config.yaml
n_layer: 20
n_experts: 80
experts_per_token: 8
activation: "squared_relu"
moe_layers: [2, 3, 4, 5, 6, 7, 8, 9, 10, 11, 12, 13, 14, 15, 16, 17, 18, 19]
n_empty_slots: 20
normalize_top_k: true
balance_bias: false
router_noise: 0.05
norm_eps: 1e-06
lr: 0.00169
train_tokens: 634700000
steps: 10257
Below are experts of layer 2 (counted from 0) of a mixture-of-experts language model. Rows are named router (the router's row for the expert), up (a neuron's input weights, with its number) and show model dimensions 0-63. Each number is 500 + 40 x the weight over its row's rms, rounded and kept within 0 to 999. Numbers have three digits each.
After each expert's rows: a language model's description of what the expert responds to. This comes from a sample of Wikipedia text that the model never trained on.

# expert 24
router:513458478481523489528588506505538574489506530488463501461515494418531446472483597496461452501529445504471457459450559456468580469472513522503551495451468489466535439495435564522490510449511482
up0:505484495506489554483434505465567414464508502487475522448445477538523526525506511542559478510551548471471521476507516452469482515519477462465496507503482456478539559520501514540496472499492476
up1:507505521523513536423474618460521528498513475502466527495449505500539552527470482535522465472496491490477538494479490528517435554572482514530440499539489445510452476523463449491539510507501489
up2:505475489465491532509532501497498534437480408522472482472487455454512482518512511471418489480487493494534527504417549475472505488473525581485557547486491491528503488506503558527462492558569545
up3:459527497466462526546487433471466521482445477524585549519456531530565519576515591546512506482475474537530530501432540590565556470412435420558475572473425508528468529517407484515522462528443542
up4:468528510508486554453510479447464538482559484454453426485540530491505548437509578471482518535477496450449480551455532556473435507506495519399534520471505641478557470513474530522483480530465513
up5:458480466484464550500492515466443557496488568549488554517482503526527487561507591399510491471509530454508486495480449523482483468477547490540532468551501407498510537482543502480499601492509499
up6:469455473518534533508509582484552471500576504489509515474509468568488520481438584496530557561560466569467467480522555454537520528530441418452499477488483479513493538489429486513471490538487459
up7:443468530524506552592523509544465487475488533516457476462487485402509532515490432502500357475504465499434470473466511457519418473447511512466499521496505426470512472567491492435605459542534495
up8:481437518479469569551529467481486550496530528497513494510556465511539496575519592499543519465428510492509526554533458495506487513516450542535529529450524480561535459527476558543525525514499538
up9:471492510461587485409581491525485587579531533517538446495446536495491427528501503465569516551506433532518486494456504467461506495464381532529586482468505492485469474454477589473442505472507571
up10:514480485447543504548498519521523512469521511471427514497492480530474471452477578453473422560528466515555485472507507566507487471493512498501591527546454585460474501555480523525516542476558416
Description: Objects and determiners right after a verb or preposition, like him, them, the, its, and particle out in sold out, found out.

# expert 7
router:555505481508569470561521526485604494455488493480475497475500505527472407454505558576495383526444583500486562435498546496450548509462537503515479512475423462541491544462501551542456524459495431
up0:523496465459514552505527472453519492449515451491434445528409434450530466517474529494481546460473456514573526520511492472469592471459563580502504500494521405515510503514485551514501495558484577
up1:511432517448464545498535564492446476436590456569477507487558385527510500562532515509501505504487479561454528545466487522503497462438555489519525449521467540473505460491479509480498537474498452
up2:436446508506550576448470494478472551468488508492524473481507566450605449559463453499421459517523530538550506538501486517480533503535465510473471569577502476503564507428501448436486497490492510
up3:533491545395516478520451386477515559491563514509471490574519553506550513408563541512502493531411496492492514524497482537475583526577556458518473508437415450585476466539521522523481499567558439
up4:484512515503506528402512505565482510484537480466439519473485481502543478527562560544529516466491564538478496498467519445471481584534450528556476493474463466538515506524466557493479430422519475
up5:523461533547546498457541543483506589504547497511456487530490499553554485452603513539554529554500523555443537495522523516466467544536494540501456488503470544510541494481463432507510524444518530
up6:468498538454526510478508551486484538461519428494444494522542522474525414402495540455519480512516498482469489511475522546423425461481458583472472456489477477451566521511492490511481523454514434
up7:510522475476511512421534446513540569494553459526575450475536542475533483557487474482600488542501479515514532530525510511523486518502527503501511512510547538481600565533474453526526482441527499
up8:557540541462552509543483470540490549505546542528565513506522511427512550528494500480439539497491458504485511532461510482464501542441570531494484464492521454485534506410560482557544530539456452
up9:444463427484496494535547476487514507522502539521513503520549490490487494452507510508453524481588499492492567536524485463495535532470495456538495456422493473445492465497493589490471552530483515
up10:528420543419497499520534444454484489510541508533532505453463471472511550493512504556533509457491486511494487485453463528435554415508525514483532533492489511507479571460463523516520537516516491
Description: Opening quotation marks before titles, year and number starts like 201, 190, 100, and first names such as David, John.

# expert 63
router:514446508499550432569543452471506570513449493469456481479425508438490477472548533577510427498529454459574473460430481518477504500508509442469540492477376480550440465481441521539512501479566545
up0:581406521432474507601558500472475522494501476566527544500414441460490483532497466497453534486515516503499470581535531483512484497568454502512527441579509520493547481494533481531466470515451490
up1:465500529443442555418536561493414443478496445529514501481534509478521526525538480506480582451468576487478512537503462563439482484521493518451576424508544481569426518512536489457556572451430482
up2:479481520477525464473499476489491551547574486508442503485469521517475476470559510483489449524543527485528490470462496491492536536464487507476548527549535521542581486480591525514554476545534520
up3:531509502496573503505511513440506577431532455507532469501483520431547512530490553606479469533502558509505441491489481588451557512523544552508531526541476516477402503500521563545496526500577536
up4:496448481545476476454438513459420497499557414549516532427470600490547458575548526505575479496503487508515474519470438468395485553497494505502496479523485525523521514549482570557492461525566546
up5:444509466449519530394487546441475444495501483579461519505463491506495564439471448548495545374523547460477440493561494506502411477447501474447482432536491585520476508509450465544528459519485493
up6:527463560454499522513414467533534544423470516549472474531541535480437427411480516430448440521525553544559472544506523528476506520534538605496497532505546520471526541480534562479469547492494479
up7:535445580539442546476428504482464518466503490550496489483483515500438465451556532489495530527492520534566499490474467450461520508502461523474488465450501484538521597489519474576523631505570537
up8:477501589430523455535515499437527500539453553536480514479402564524497454504508568520513431512520540574477515499490520530491527463472500518512461478493468492521427509447491499492443539555434519
up9:544538528501508549469482511461497481465548492509491471425379488435532546489473431492471486462507496513571458396501481490512506445490546452473521521559481487478524465518493522548441564495557476
up10:555518519487531484491487540489568479509468428514526482480525497432528506597469491567548485422525498531523423505488534482470505505510490470464478480456432560542450460562570568490552503541514543
Description: Nouns completing light-verb idioms, such as took advantage, took part, took place, plus names and regions opening lines or cells, such as Northern, Chicago, Francis.

# expert 52
router:521617483492551441477522496482482522456505459497524505464478460454558480426530476546540491429428611503497491471462495592444481488546529503470498457518488517513539539512488427523500496472557403
up0:489549482515486559538467545490447518430496481560558529570497497453503502478511529490480455401516485435484512522515497523581480513498558553548504513533462546509451470486495448505511448513478513
up1:477473546478463509494542513452508516451489485521513471468504483407526467514516430520516474501585529512489422494497591509481499526579481523437478436575448454512488470504455502536463515477517482
up2:480516535434470582559509474502452539472455446524497463489498598508548500537451550512521504478562537449514540419487551573497505469533544546467515489555461536529489509500550488552565528509533519
up3:462504497466528588481489504494453449546540548482542432461528501509439511529516457515481476555499451533455458427449507473529513477566506473498487421479436474517544558552500425468566502504516385
up4:487551575500489583524551526470456503452452461515429442511471532445430496500529517532516490477435502535465531558499524469401476499424550434517486535555502500578544519474541464483515510469510533
up5:448517508504460442466516515464498458495496501449466483499566481558471554502526506496512515485494480465548492469497440442476531536543411459529472473452501541489504511514611481403484460485453458
up6:486518523509483477414499571423458516530605462469465541514516484542576489533494472491479539487531414487560517490466484490484515555473490534508472459532481466537516495503544464524443461507511549
up7:530436483501505564471497547534486491500562507450560479525492531504448475486495529554572541489501553529531477500489546433474547514522407475523531470528499463472468533521554469495463459467506558
up8:526515536444534529429474590480528512533505471503439497551506532510466440490455463537503495489491507452565557401414486483561478529497556508584443504509417542449499487472534526515501498462463496
up9:457485454512552561490484555494496490502497494436520608491557486476479495472461469502513540475492426540531487479490463427500561498482519492458539536485531501480502560491440472545485517536536513
up10:531474507432433636444557525523548549514507496554541502578460515516532485474453484514481536476455504459495537495525547511452496487464520486495511518492523480424470530482663480537558533510496505
Description: The word of after nouns, especially that of, plus sentence-opening words like After, According, Following, and the following, Total, Candidate.

# expert 62
router:437507500509491495451425500462409470510498437525519484533484541521537563451517484539527487494534485499506453488555408496483533434484511466521510453504487550485527582518489513476515523498428556
up0:471522572480480540561460558613521453481476500512472410555467449480532545488450505535498462476534516531481463482546503502563441421544505495522530531558537516426544558551513549472546476419541449
up1:546571487487571531567499458585509498524459454499518434554474473475514548525518491473441519514562473564459505558559456536486551483500510497470478466456451481515527508579513544569523547490484525
up2:539442461499549560517617489458489504530509464446510500461512469500562493407513491592538509434476518509458485534527526465466453444432517487531459468510408457529500469487498492521540415500511521
up3:472510495473467491521480476461407483513438523536501464514468509488525515482456501464503440446519511504549508511564442480459572562431481474541534501473488563537479530443495547543510513411508507
up4:443508493560413481399348576384396491488577410596501501588433482518522558463542508488482525491538502539469470473572475454525497476534504544554505518488497506503516493552490501486510475584405477
up5:470488482498513551469478493468490568456533498470579501512466464518634546412438456434549447527505507469552467502585435496518495507492538501480501527571500521480482577500478506511525515445533474
up6:520561489438540515526534493514492518515507435532521559517498442484537545529466528445599586555480482519526513521530551474459470420504456516474578485551535468498524512519482519476532463512497523
up7:524511490571520516573558503480516491504481500536566587483548559522427490427544514539515495479471490437486633546462464535496537434526516462491520498457513479465525450521465495527497548506530521
up8:567486534474415526550510445532534513501613491540602490491485572487455462495505537535496424543483482511452447484498418550485440497572471562483529473452546479531556548452508542493546548502543507
up9:468471509495516479568495527445465528521494524508527546445528499471564501455496450572489537503469470491441484464516466556570521500547557545487516498528475558446496543472475488470387430480509510
up10:473418539430485478505446491495468496491486524459481553480541508553531540531540504524541452433500482552480468509468447509522448520549446485550483462484525514495517514483561509455484516499516450
Description: Later syllables of place and proper names, such as Portadown, Chadbourne, -burg, -ville, -sky, plus -ment and -ted.

# expert 59
router:427504531543490470423415509431461490516510441533493505539438493505499584506513437488542502435540492482435456556512459545503519478532443521502517489475541590470568530461486445495577490586487507
up0:453521575433530472463453506544527515562509420503509476499434548470457477430438517529559475478471532466443548437567496480505517497538487559574566468495525475498425531517540525525571488493469480
up1:469504540512489473562484518490541460480439512512501475577470503467449475481490481481453501548507503497480489562482507497526578523467477382436498464448495515528512482403514463501534484553552438
up2:409521430472560532567553510477461520516515539501468496575598446505503560538461473486452486512506509581499522489520517476461494545566414532528513484505483399526523489523435495510520464549544453
up3:501439512500532498491466479537533532546517503451486437498524445450458509497507417523503480509513425491471497532498505554378444493499535497476460473500514458499525461550519459539489473529495502
up4:442508567455527474528464470492501517539475509471504419539568490458547555471510490526491488483539438539484506588529450518534490521539496484492461526528499464462511450603529500487592517483548520
up5:433525565455507492496485501506523486542480480512491493461512498431559501515424437486508511521488462516497515518560505451465602488514494475554471403614479538471482500508429502530485497530511524
up6:464520579519472493464425509436452494523523516575519460464523474569504547489497478527534536492550384418446550485503463512509497565531433474584522413494478532490557445476547578532547533524552513
up7:463530482502505496516484489476468541528441440496508502550414505485576513518509438497524460512530466528470550508493498467508444512534483488536526532509520490492466466495513528477530525414502479
up8:445423518495549493486455567524560506506439458534536485496566509496541544599456499482441546454503562559455508568518506489502538498546432532576490414490502496441446512507538433476552504489482456
up9:437505511440509491477425548462510492526557465475554528554490559538495519534525446530555517538570509503406524533534522543408475486437432511443508485515485511456543512449545520491515490537487447
up10:494505491535527494520520476530571546540477532511509440548505500546571478506534440458419506443449534477462463494550469479473460451493533500518464537488470429497485507493577495487507478509473586
Description: Closing pieces of words split after a short stem, like incap-able, ab-road, Cucam-ong-a, -bed, -fied, -apped.

# expert 43
router:510539477454502448567505454517471476538506443503448496478517531490437443542508541466439480445488496499506543461471486522502532502472470489482496500480499523557492383525538557544570608490539497
up0:538583461526573479540493510493434566517496505508518469551484531537532512527554494550479532505453576525492413502426575555461484462464482491550506488507498576465554486494422457488538516484520535
up1:535497481520553519486519517453433545442497488504546517496510527514448532510543492449553493497495510494483530546494492480544461456487518492526528487444594519443504505487483471477427438560528450
up2:517490514539504517516493518475483547533537443534539502477484486460568550493530491534620485567534495471516475536480441460551420556432494456544472461507497467447509493473482571479546507551590481
up3:529477507452514505509462471506419427544510502486483459455531486543419487501520545460544521592552459525524514425466475452539499532477471496532495459534535461542533466483560522452433468534464483
up4:506533546499517491566465524517512467491534505530515487529473519532472510493488498483504454506582547503495577486455442489497422501513461487502503540546500482529448468516462499498474561484490558
up5:492483561492495493491426580510501540506519456529537521511479500509521513462597468525495439434468580450497497502499478492622489522488439484485496502512496511440507502489438458488516517538542404
up6:492493512484527531478509462438431491506540480457522529504444377490422514469536422496541490481475468489512525428511440404542498519525497482518563508539517498538457515536513537591532525514518503
up7:497490511462527483488498510474479518522496509474513555530431490499417428461521511492499523502491409434583478472523494422515442475489529473540528499547473499450546492461509524548494529478521447
up8:432511520524512472531484567505487467530469460449415499494494473491493456592554508540503481480517543531588545484512508460517497516547489481486490588433448419511496426489539502495523448533510520
up9:487520521434528513446464499438560551413480497439532469470515544464465505533477500447538530542438437455535492499538514439478561459558488527506455542543535493516491506496548465479524446510471509
up10:517554529476598445551490444530500527539503428515546439480529456479466518503523473609492485478509518481444452472450527523527479545488472405441564496570523504467492555478463457569536441497495476
Description: The word the, and similar determiners or ordinals like first, second, after verbs and prepositions such as was, of, in.

# expert 22
router:544478482495505517527567480520473521528496549550524510511401545476536459439541535571424495409427582476498576479452514551496490505490571544494628462510548510487489536464548496508519545492531454
up0:507498453436515531538509535456474573557466486456516493389459539441507533501454541409485481461554539510553470550520496403533517506486511489542560529511483553418500507542459483534468473580556442
up1:469504482547549567476511500509477519479537547460517509473551447500530500410530489533552510521505623452569506422516461522477513493494569472552484525516478499539514562459493508472542516501465472
up2:535487509560519507571541449549527542424530498483490477511487517556495555483429464401513446419479556558549513452494475505506491486536519479504588465535519560522541531512561514483548576518532638
up3:523504510548466564489502475512502501469544563489444531509492603447524502464468465536479476504530489483446555475524436479501483532508529458512514444517560447509489545474497501436574569532491525
up4:511518495474464547527480497426519495461484462416431459503543485460466470526428499529549456485529539507506538573465500585492447480514533580487590516496546495499559470516589490469567573575562461
up5:582427475520576534505546516454513527445499520486527406533478508489490543463480550431450473449475544517541492513487462510589509475520518495479606503569538513473530485533480515496469527488526464
up6:583491548534518524469499506461560514489547461521560477482500511491519569545508504533588450511495535486451475486467470490498473453543575595509504464450509506498488505441540528496510541514476405
up7:532502540500502524526516522485454503496486470578545474513517516480520527533456513582416473484530522517525521503445481537496471485523537578533457562478494447479451525499552507545509499559498546
up8:494461444505448530490483535463429520481516511543512506511448588535519518533480492449477507541446532441531498434462488495519483496495463476423517440513446578550541497495538534512525542622507511
up9:576436528454500481572517545456506545525534481521429531489483507521496509486521456479508480529435493510506597495465577547518457522499484518467558544447548459474486504470562508496503511430514527
up10:593509514430494557517502505536400479520531560503520472458439493483492450428474460477534485435492498524502475451531574451528484416499538518522607527498486519475499499491482541558491481484523516
Description: The, his, its and similar words right after prepositions like of, from, for, plus relative whom, infobox labels (Preceded, Nominated) and years.

# expert 4
router:518453492492485540450522550524554463523475510537455514501521496558471491511472543577509516523488512499448518539425597422569455597512394472479556466463471442460480442428537442471422500510443498
up0:542442528556539462519516504495487449552524515469587438549469578511472542528491552468520529409469541533479488482497513578511467497585432512442548490493511510443485510526526473578474523516484551
up1:555502565482502563487562507497489495550525511505493462511535493508485487492505550533521518521479507498442555536551492425564525513527537477572481448526482442536498519519484536459462486499480514
up2:518478518467491545541470514560501505530570510519550533555467493534572490562533535499456548551494522470511454563440522526516539491519478512526564460564511480502496506524544499504502530522531539
up3:475529536436522559522543535522578486518558508536483527436545481492534410538520546528497515559486521401413505480441572446480533529528524486471547539464513483477444508519555529535468478434527428
up4:509443577550435550459474578466561475510523516537376503576549561557549433458509513586495581515536576489502570563463509494534509547490426563542514507516470478449484452565509478456458451498473523
up5:485477507460437529490463498488580489475542512477483475486587508534513530512483494406521480482468495479533436516476495479497473548478423536465536515512482459499491498483466504540486525513506456
up6:451501467523570505534499536451499490494557525464523500560425549548513510478472539380493488534511451518508482481494519495573563522463484500509538486548510464547517417489586446472517572518574543
up7:500521466491480502479483500514549500489507440492570486482509540421493519462475431521417446486517468479531575476481490462483511536532567514440423573499486524553485446508482511460455566568519466
up8:485452519517540479561501551521546529481537490521528517476510494537472488466509480419494557559467506553488528458495491471450475506461538465505517511436518557459492516502457534425491532484511436
up9:470506463497570499501510530504547471526533447462554473513527510495490529558507492489496500531546490423475521477506531539499489563526507484498546535452548469492464561542527441477469520464526533
up10:546539531446454500500470547496475445502493484476520518437535498511483529510493484504441430511510485512520526552507445480487531483488470500489521483538483508595493452541462504479451521524518555
Description: Word pieces inside personal and place names after L (Lal, Lorna, Lantz, Lalitpur), plus table pipe separators and list connectives like of, and.

# expert 20
router:457471476534481493438517464476494488530522524550506494593477518459448528471492494515477529480452476490427469489552471443638468555542460517515544568491475547519466552556450530511509458559499498
up0:439432518500529450472525549488508473482507520540450506524484428480472459504479551471477543579531574478565517521456516508511424497519505563574471475502505522501476500549475504535450483646439477
up1:485476504435486463553449545469514532531539477509498413563456525443446533557526552502413492549453520481512452516478514487550525533450437489520500548485517532450508441503528497554482474564489487
up2:455467513496475475541545474470499479436547566495500515518494475509519505533571525494525525565522494415570484492518558504554421534459451417582422520504493476561524479464520516533511525544482486
up3:543547518560521554511537533512587505524491487441525470396426406440442503507454497486495472440459510436544503459486513477523450537506528485542532533489492531503487448470556545510518561525550479
up4:482486532502496541607479468494486542482498578468495475514447458481456551413550508511523485536524568533496514509539607508461516473523553491465531471523452433450492470485417544538530459485486506
up5:475482508451520524531508489512458447465542455485518578495477511537473547519531506527547488552499574442443548474528480555477444509452473582485501474519500435567493482481509473526478516561476497
up6:479528500484528515467493501493515463517550504491437474467453505458497525485481492482440463561565536499455487445559472601455424495457548597479552571520507560416496493514485484477500438513533478
up7:501521448442583526541585479451436479519511441503457461482525435493431459468526495547508470459520425488501506551452465527497472457492512512530507538495463472499474507522515445507506537476454568
up8:465517515508546580505520504529519522498530492456474487507466549533477530513561543534457407527503513436511494503568513479496441498523495483525425511462421511519517504542451508499473529574522387
up9:486438527510466537540514420471490481509501496503458471546487586471557498487498525549500465549576554471514502524484575557565534490449513473510505450517485482569458486483555511417522511462425515
up10:507486508514519501506483506470486528493535471586496505495432511451531480495553555484547462482412436443547485480499536438554488517572482501473528538578511559612498501493485496532465454493473521
Description: Inner and final pieces of rare words and names, such as anaerobic, Geometry, -ville, -shire, -aceae, -ological.

# expert 8
router:493535486497458489443526511523497478504492480490542477526561600479524484519475458541563514552546545537407465527537503464538462535503468436518596513477574483542557588546482503520544484524543438
up0:492514486522497561500509502529529510479565561475485513450486534500549607470534497489527533476477492439466475498569567515487562488476470514515560534437568493480476501485527509544479507488529515
up1:465496460459477472498534462516525430460544580481513474499481457497456529582508401451516527476505483508404514494502557457527510507498443520487468461537623551512562526514533503495542460489470500
up2:499563456474527498555533496530503463506485525509478485523512477458533439506537526456520492602577540494565597473420538488483477486458520568533501453470499525457511504446509558413486558442483501
up3:584458495495559483477541500456462488420470473504553474545453548487490497478451506510533504525429463529520470552475541537456518550490529522562496521497492538463506555542502500482492479452514490
up4:470500477447528492522488553494534486437495537496533551474515491505504497534487447496520487493499486555469515500505489504514473473407576522482501519460520510485513490471480503471501477526545546
up5:477434572468519558476470534516577518517491511524454493514539489501579419511474525518584449495597482560486547554520512506513486523483540465525424440498485517516507441560512467590525480470468421
up6:481421574505505519464449500509516463514476578475489448502528491572522485472510515457487430547551451416456433501420525545510530472534508456473547523426508495496543496518428491563453543446567484
up7:458489521425467519454461468531496495502478505516480379453600595457518495457442544448534494569462456504499530478519486473448491526502554442533502515562513485395510547481496535450412528574492488
up8:516473476510509487487440492457480531511533470451444527512522493422493543442468448551500556521467529472437450522512509542486452497510485459477538464470442537424521528489463587513512505567453467
up9:520555494428525442518479566495533526493484447486494550513453599426490503535550500544583476453511467516501510496544503577540457524566489487532500516564549480493512479486543424546564451532501432
up10:492438560513570553466534535493541491511506497541504456444462503568506515550496533476503550524555542482479528588527535473531553528517539519460472468548555495485494477451516425502591532467521535
Description: Second words and endings of multiword names, such as States after United, York, Angeles, Carolina, and Federation.

# expert 21
router:498581498502553451562589458507561539516490533453545524464516557478485472435488554488543520490458553516503529497456505463522483423481521504521439577492487509560504525550562536496514458460564440
up0:502512463438498510547508504429479512491446529545544411611566554514477506457517516439433503506504559484499552474433571498549577514569473469480472550534519495508480532525507561527466533488527506
up1:505492490566583548447481494449507493436527383607530488456562547527501499512463529519578426441513458461516538503420510448441464524468441477535492484487512491548462568508506554477513531488463463
up2:487491496474439604481477542506498497484519560468552444478563501495463385515513510475498455535512583498533515531526412495525428476568547562486526579399427526487457471442493579513481544512523478
up3:534470590521458572539569465558521552536573555487504508499513470471570518493505536542479505504523523496579505521432533537535457436526531501471437498426431493545548541473513517454538438546546444
up4:564539482531530498470491480438519530468498477489491576513576481478463507562494503536499498552491500537544550517517498524487574523525561551460465471459476503461485485456585544559470503524550490
up5:454435532529542472511438536534482593487497522435474486472520498489496576461432482491494491465443506517540486475447422542602518541557537539493500440404423489482557494430531485448488522497539512
up6:471415517447497523516469471492471491498540467520571490485511534391444438424497457550549429502514506571482422508507502434537471495552450535514564458433544465515452485461527491512516429513543490
up7:415531577445505505488461515488478484503442413499459512539520562556537552483556442477481516583548482490514534512523426507515413544595529511482459472484553508468532536461573455530444526509527489
up8:432516488494534569542526473545523512502449486485514509545587460541536529501468481513475507559557552522497529505514453502493475466432566530529557448475508531518500490541573471457502535506500490
up9:514524495496552487516535454443545562597450493492460503507522454484514542481448483552469445527471553544534548510418457432512450473517518494538562448462510460495447512467517554611480519537564541
up10:466548501548500502523478501490461541466520431425525475465548553517480561514515490512560489531494488454415504537458447504519481514554536469490426513509429469505496540569500532457495460453463542
Description: Common nouns or noun starts following the, a or his, plus table header labels, such as respect, ability, security, Goals, Elevation.

# expert 18
router:475442503503548527528470573487491535488467485450466497573491486440555534477501444479410503580466475547576456492540532461493468484498625526517541541459423550499491419498481506463482520488488498
up0:480482497545485523473566486466463545443541492511454466512547451455604546487472478551507407539502491480554472511488481523545495468529509541532547524530514513397549477473509526483507472507525525
up1:472552502525481540472480461511486523490486528526528531510480485480490550513547453527463373513502548534454403527447476531586442515485488523408541475472403539505503562538469462468499526517462505
up2:458406529446508548470522554524559510489513513472504459511473495413502487459470477513542499527477548538473510507529509506516442559515517472537484463494436582505473492495494444484502500479456526
up3:538495532497566561475511594475526560482521464532519511519480523440511497502458517539476454497505459499517491490540468467549510481507539514535518514566487572413552498559493517493573533507457442
up4:446491560485535521480450500479483488537562532535450535561545564445449475528443455514478507471520524518568532491483432483515499518467515517522465443523515507446512451500520525496462454548472468
up5:484485554504548569453498484542476512497493535543507509439513492493482579466429497522521462491580492517463493562453505506506454601531506502527499510484500501526491408533443554472515452486520475
up6:447496451475520524509496566467506527445523491389563457536551479493610542569553386495510483542456519447539390516468495547454494459480453536457461530480441476532474424522564541437494518501474534
up7:461496523434511511577556532485503477426495414493478494533427535503429587485534502466428545489470425531501481431483521461568450524558508492490518485507534513481561470488501547466445584544523482
up8:482485507529574472505510513499488421468457568544516538502429548536505480442522513419500476474500545494497584491453548528546497446450438480517451562559474399467515482507471561481456504534522451
up9:509499544462467578520544489543538448477494489470568491500514470446482508535482488497547445509547565514493525549507511508464545495475485479516555557511473422447493508594571499471399458458497543
up10:423520545480550457484538507445519512416479485491463447492530543488479458418511468545403556472467408472498491523523512501460465451551516516448517490596504449445543455459517555515462538525495536
Description: Final pieces of names and foreign words (Baháʼí, Moisés), plus number-and-unit tokens such as 000, million, years, ft.

# expert 44
router:441480504528489482431434537479470448496489420541508532518441502546528615445500490493546550471495543536506475515546450463477496462525504534448430447541554522474473492461483514478555488536397569
up0:541496510543519544562564510518502456530517479534607451541432485407531427463480498495486448532526407500489511534483480512568522536503556497522500492486475540526471533503558457409482516575465480
up1:473544518485569478480408504523526481529483450489522489489560484494527513451473546491542490469459480492528486521483549520488514523522537498523440530539540525533439532500537504434529476524557450
up2:477523579501496504484482540511502485484490425495484505488527511440575462527518437473546529427448501476574556477479554470468490525457471485505448482501508470438523496492456475457506533532505543
up3:486504564515485557478487528518539453501502432511483457499556475526477590509481497489531498491509493554431620548557472383539471492501419515486541528515534464485498529524520486497529468483454501
up4:455414517457483509487385498513511475497449500471547443492544535462467497519537478533494473504523511421513493446514512465504540556517523509526430450471451515496531446421558529536467543499424527
up5:500516517501569498592475491505491471505465520449538454512426488428474484458468467400571527426495475500467475504519504465489556462536531475461537546486482536500534415531512487454503591518549513
up6:455473546474485474498483534498544503503518522398519483512485426466471482567493473486492541500471540496520482488514481549538506478459535500456536474581476521503473508524488458530573502544520490
up7:515525552472506596436524446487516538499479472500621541586528574507564560533537409509512423480511536521540596514485496537480458493481515548510600614518504497508540544492487450454499424459538503
up8:498530506505471448526508526540517536520530505474513468500477497475451525507467515531461510473482521445477461520492406509527473546473479482463489506494515515568520444504564457454482576494500549
up9:487420549505479535457502480424548540473461534439502481442493502489545550493535464518565513494457468522489449572535527455491482491527495569434537485461528525546485441466452444461477529522483540
up10:524495558512432519420543499492483490439492420485477426591458472533474492562523492548498480516458517540484483512471479442506461528557535458442518477479543465462541439494411549483488504624516497
Description: Closing pieces of words and numbers, such as -idae, -ensis, -ers, -burg, %, the ″ seconds mark, decimal digits.

# expert 15
router:502490535526468518502482445521461497534529468505490527519522532508516512482460493513480555539568448513533501507538495514518499490513486454470542518478451504535467577444522475520418511499488542
up0:451513520528533537465463540428503484501521440489465427506535499491562571488475487469479430519477493569443525472469529483475558573496473536526433509523540524509518522516547479428500622497512571
up1:534538459535564527474531515472423470527536490508503467460497553458488544525595464530482545532504456503524469544539394469509451508534553465429429540472509491460516589486510460513460460528516451
up2:426524491473482538478480546531423494520556417504493564480454533521469463597449442564550554436534475448516395420464536546526496504553519515448599495563518487523521499498416513507585496512491515
up3:484469507533439533518513453543472494508606488570539487612486510496518487524435470431521479546539473503500520528508505577551541460539549517511488503504560540464517479538498514559384489515515510
up4:516492480498509469528521512547463534537508539496495424533508499522502467506482553566449554546538518531524496483552468385498483464554453436470536521495406414465531496522575505495475503442563476
up5:538444539494523564490519492539531491476513506534583545504531492561505539473551526506538461456520528499484554524503491451591525532520456445543472484510518477466552442472478463491455476497518497
up6:497600544504454542554540577553566429459514479502504523593550522493442516550456499518465552479563486431493469467454569493537468493544519468536549463473506539570451455478526497509518469521488575
up7:483475477474511505484503448501532464553426475467459549515490510528495464460508562486528529519557471608443493396434460476448537528522490520545536518559458423535499537557487518573448548473550517
up8:517428556476433520516479479505500535521479484521531480466437490506502460531491465523563507419529464500483433448495512475470547511450497465599489577504502569523476506428511428515516492515514538
up9:444458535480485572477530447514520500452524444492507531533480483463478503476578472559464475503484490595481543557501540508506524470491515485542542434482522456468514541500550455545514424500428449
up10:530514529556602573544511452480612506470529526451494464474533460498459556470500432561524534465492504527449479496485488481467520511485431549416463501500500499498463510512451487557492443477535474
Description: Middle and end pieces of rare proper names and foreign words, such as Sanik-id-ze, Satur-n, Black-haw-ks, Final Fantas-y.

# expert 10
router:546513462545549503543505493496532476548522514450519506477514556487405524562420568486521446524474494519495619463502574543471471499501503531514504458503407568522428507490559465470494461482475563
up0:542555498418508466548556520375486482491454524551473378491582504480546489442543479473500427513566536510511501489544534543483498528432466492544446483533547514500514514480541476559567525494481513
up1:460551458447445513496484529422471491604503518528474509539439498533427521507453501486547392482472486481468487482469476467517518517565484480453538549515534469500536515539497427564459481530496562
up2:535506497492489512473539507527558403543506495486511433522506517458519479457418475517542519481457538562490476517487486443405531531488556463476504480538499510505493433577478523538551520509491521
up3:488409485498545436482546443453477482488463463585505493529503473489460462441487444545510475486425526512537422436478531551531554516489502447491441465519415476456463427504543530483506516545581500
up4:475476517494486501489466469431489495518518466479498535523476530452514604459496440495512462494526441479534464509478484433553520575464542411541443497465483474495523458531464560509507480484494474
up5:487436511502530609475504501473489533483504486497524513508542454534587501416513456503471519413488492479448475554539463479528521488578418547591489465483492455422511477464559477548474569469512426
up6:499505555444494461531512554457493510513571540453490466545519488487526497572503552511504455473476459541510496557503522510464523448512524529508536523522491562416488457556519538463535539497515466
up7:531481564435497496586482536472516486500539564436451463440551547463474510530498507490470498546524495516486604510407517463482493464502524507534510514532491509490501439485456495502458475547539444
up8:530541474431510574484536569485474463498489489437434483577509418597493515491546511454475469467454476487444498490497504541511470530523497489449570467469497495473446519514519456507530502466606512
up9:429490534455521518508520495498432472456593484521457520587544477467559486465424458527486475488476476475490425520491469548447507481486469520451501530431480448404569475441498514460472528523485467
up10:525481525495445498563451533416454487475464551441437465440486481491496542478473447535479500521554482546577507542510448455493487503521486553498433494579407427557479501464561531445532485585496498
Description: Line breaks and pipes ending table rows or list lines, plus function words and adverbs such as also, only, still, never, have.